Below are experts of layer 5 (counted from 0) of a mixture-of-experts language model. Rows are named router (the router's row for the expert) and show model dimensions 0-127. Each number is 128 + 24 x the weight over its row's rms, rounded and kept within 0 to 255. Numbers have three digits each.
Before each expert's rows: a language model's description of what the expert responds to. This comes from a sample of Wikipedia text that the model never trained on.

# expert 10
Description: Verbs and auxiliaries. Auxiliaries and main verbs in narrative prose, such as was, were, to be, would, had, and verb endings like hired, baptized.
router:193136112126141106119129070091142153117109091133168127164146133183133125114136169133129142125109116106171137167128117097131127158121107124121105152065125123131153125098131155165097115133140116110123112112151109149102121129135138139142139127127150134097109145157086120130113138192090143158106153146164085127142110127140107093144171125152110094123069114141152122115110119180117134145098

# expert 5
Description: Non-Latin bytes, diacritics. Raw bytes of Thai, Chinese, Cyrillic, Devanagari and accented Latin letters, plus odd fragments in foreign names and taxa, e.g. ý, 天, Cruoriella.
router:148124156146097088086123123133155122117110129111100104147140149136191149123173136146162118128137121162099135123125118108123128122144119113098109110107148104148155121113152116146120081120160146155122173137155142115104148115166150177115131120134127130124114126131139119106096139128088120141082098105135102078075142148169075126135159121184120116157134169161151106145142097130081086147109

# expert 14
Description: Definite article the. The word the and phrases like of the, in the, to the, often opening sentences such as The team finished second.
router:108126119118132100125106122112149115135129127145155126087138104096144161109170139128117172125151139126158112160111180127129094144128128113172081136092111120129136134113159122147136112146123150105136109137158163118133133124111123135128161150141123118127103146164123138140107163119162182150076124142160109138131098112192092093111113158186113171127128133103166133121130103196166107096095

# expert 8
Description: Paragraph breaks, list starts. Blank-line breaks after sentences and before new paragraphs or headings, and list or table starts like - Born:, Personal details, | .
router:152121130135172093082134090109169096103092142114154130134161173156167097150144141167147173108100120163122142105140174112146119115102093133116138141089106143110107153138122147124124128107123150141136096101158146135151121089124107156107145157152115136125161166126153162104091103155142105115144149109133137139101132123156101128093116124143102147133140155162147153161102080173109092105130

# expert 12
Description: Sentence ends, section headings. Sentence-final periods, line breaks after them, and == heading markers, as in ==Finals==, ==See also==, Vedas.
router:123151108139138119107142042100173143147128114093166079143140127138131117106149154132137152065157109154144107140094127116131107134105157166104132131120151138129165126100141170132134122130103126131091144130171150121125106116107153113135107185172091139168138145113146144108106107116142141127157144128158119137118135115137098102108132108114135162144147109159153159160077093143111089105145

# expert 7
Description: Capitalized name starts. First capital-letter piece of personal or place names, often Arabic, Asian or Eastern European, e.g. Mah in Mahoney, N in Nasser, Gh in Ghana.
router:124129120097203140099133103166176171130117081156109120113092138130171147128144129146182101135117143128118142143084150101134104128110131151139146091116114133135153088129134159133120120096149131143094137119112118140127106088217132121112134151146102130094127129152114169135162121142122139121136101109082095121102134073155116122131113161129110117101130146102095117108131124146156132139095

# expert 2
Description: Parentheses, decimals, prepositions. Opening parentheses and decimal points after digits in records and tables, plus prepositions like in, on, e.g. 20–8 (12–2, 38.14%.
router:125185117130133104142096123131152151128133130114163117101146180150105137155123163136131151118146180151087137122058119118109114116133117129132096105102100128152120157100136123117135150120109122099131128121146141104097104087127143099123127164120103162115095146192105127141093145123153110163162140102188137126106103162149117116143133149168130108168156121143149154138084105145089133094116

# expert 13
Description: Word-root pieces mid-word. Latinate root pieces inside longer words, typically before endings like ed, ing, ation, e.g. released, deserted, specifically, contestant.
router:148129106126120149141117048101126107105119143105119129161125128127134119120146127182132172105155136110115156110140098160151148153142082101122085131139131147157119145076117146130108144104154124118130159123102122141093127147129124105140128125149123107101141142174120138097110107095138074126126139170112116186144133180099147125079160180119117147148081136085134147131123106153156124150120

# expert 3
Description: Numbers and acronym pieces. Digits and capital-letter acronym fragments in tables, dates, codes and catalogue numbers, e.g. 1939, 100,000, AAUP, II, BC.
router:119155116072158120119128108137125075133124159134131116123139153108163160124161104150139164116144104115112165124085161137174146159118106124141140104097158145145096121101117152123141131115137107156087144127168093111080100093126139097121092133116101130172107134151137114141086131166092121138109097116167134161137087156133145128087135114121111115147096140186105132143101120121122102137079

# expert 11
Description: Prefixes and date numbers. Word-initial pieces like under, over, inter, out, and numbers in dates after in or a month, e.g. uninterested, intensifying, December 16.
router:142096114161159103132125086099113138103126163115133116151162172100133131116108109170112181138177127157099127121139137127144124144112143119095094133087107156132148117069115159101105140092094158141147145115093138096130114153150138151105133148162137131124071175163158125094094126168134121147144137145126139172105090147116116139106122136136114110173128117144111152149084143123166140131115

# expert 15
Description: Early-syllable word pieces. Short pieces after a word's first letter or two, completing everyday or proper nouns, e.g. slavery, powerhouses, Marshall, botanist.
router:141137145141137119157134104103158113114102155129123130150164132172122101099112125140106127108111185149109119124113145134168104181142117125154140086150109168146101127122118142135149127138142132115112148130116133102105132164142155134105117119126097079100119157159131123087128085118096143099139116112109103175122051097124129145093121151113100167111081124164085147111094097162104143158120

# expert 1
Description: Head nouns after articles. Common nouns right after the or a, often before of or was, in demographic and infobox prose, e.g. city, album, average, department.
router:161109136121141111124114124078125115135116124117114139110164121146159125138118145136132127066109132166114141137141167142137123119082077116141075149085117111137105110109135117126136101173132143135135131122152123058160129102127125134113139162154102154173050118105171137098080126137121157068134118115133107118129118115087106107118127113113118123135189116133141127148119163136155127131157

# expert 0
Description: Coordinators and place names. Coordinating words like and, or, & and commas joining list items, plus country and city names such as India, Texas, London.
router:141183099145169124090101101106118154145134126127113111148131165081153100169101141144111158127119164130142143169140187122130116132116119143146133133091126166141165160147148135112160115125115166124124168134120119114120132125147160162122137158131119108160126149111159158114111158138085162140119129105160090138099130144153112121106109121152156102120155160161116111204151144153167149154115

# expert 9
Description: Name pieces and day numbers. Middle pieces of foreign personal names and common first names, plus day numbers after month names, e.g. László, Johan, John, October 23.
router:157168143084123100114133121133147136080125188111090124094101117167155149121118148164128099090116101097111184132127133078145125145129126103138097124139141091140170094063131123126140143134128127132121130141141150166109126133172144165088146156153130125127127168116169153135107116148094109136137137103129106180127147164151131135121114146155126114117105135124135176148146088163138106108116

# expert 4
Description: Infobox field labels. Field names, units and symbols in infoboxes and coordinates, like District:, Vehicle registration, km, ′, °, Scientific classification, Phylum.
router:137144121155123092155139149109153112116102145128132089143177138106138095182086142153155187096097171125120122148143155172140078123122046162146126087129132108157098150076142150158116123080114128133146138108164125115135123129128151102127164128111113101094093138145138146077123108140156114147094116115134125152142118126116113146123151120125111140122169105140100142110144112140127126118143

# expert 6
Description: Year digits, table cells. Digit chunks finishing years and numbers, such as 1989, 1997, 2010, plus table pipes and en dashes in date ranges and scores.
router:157133090132118073131115102102115127112115101120181066149136146117136113132123129135146149129135102123132160136093167106157113143077116109144113146139085128140133136129114122098168155130163134080150151155156171131130155166143118119097121167130119097150106162110139125147130107163133134126119125117119129108079070150126078110152176116120098110180098129147159146148135123111115089129132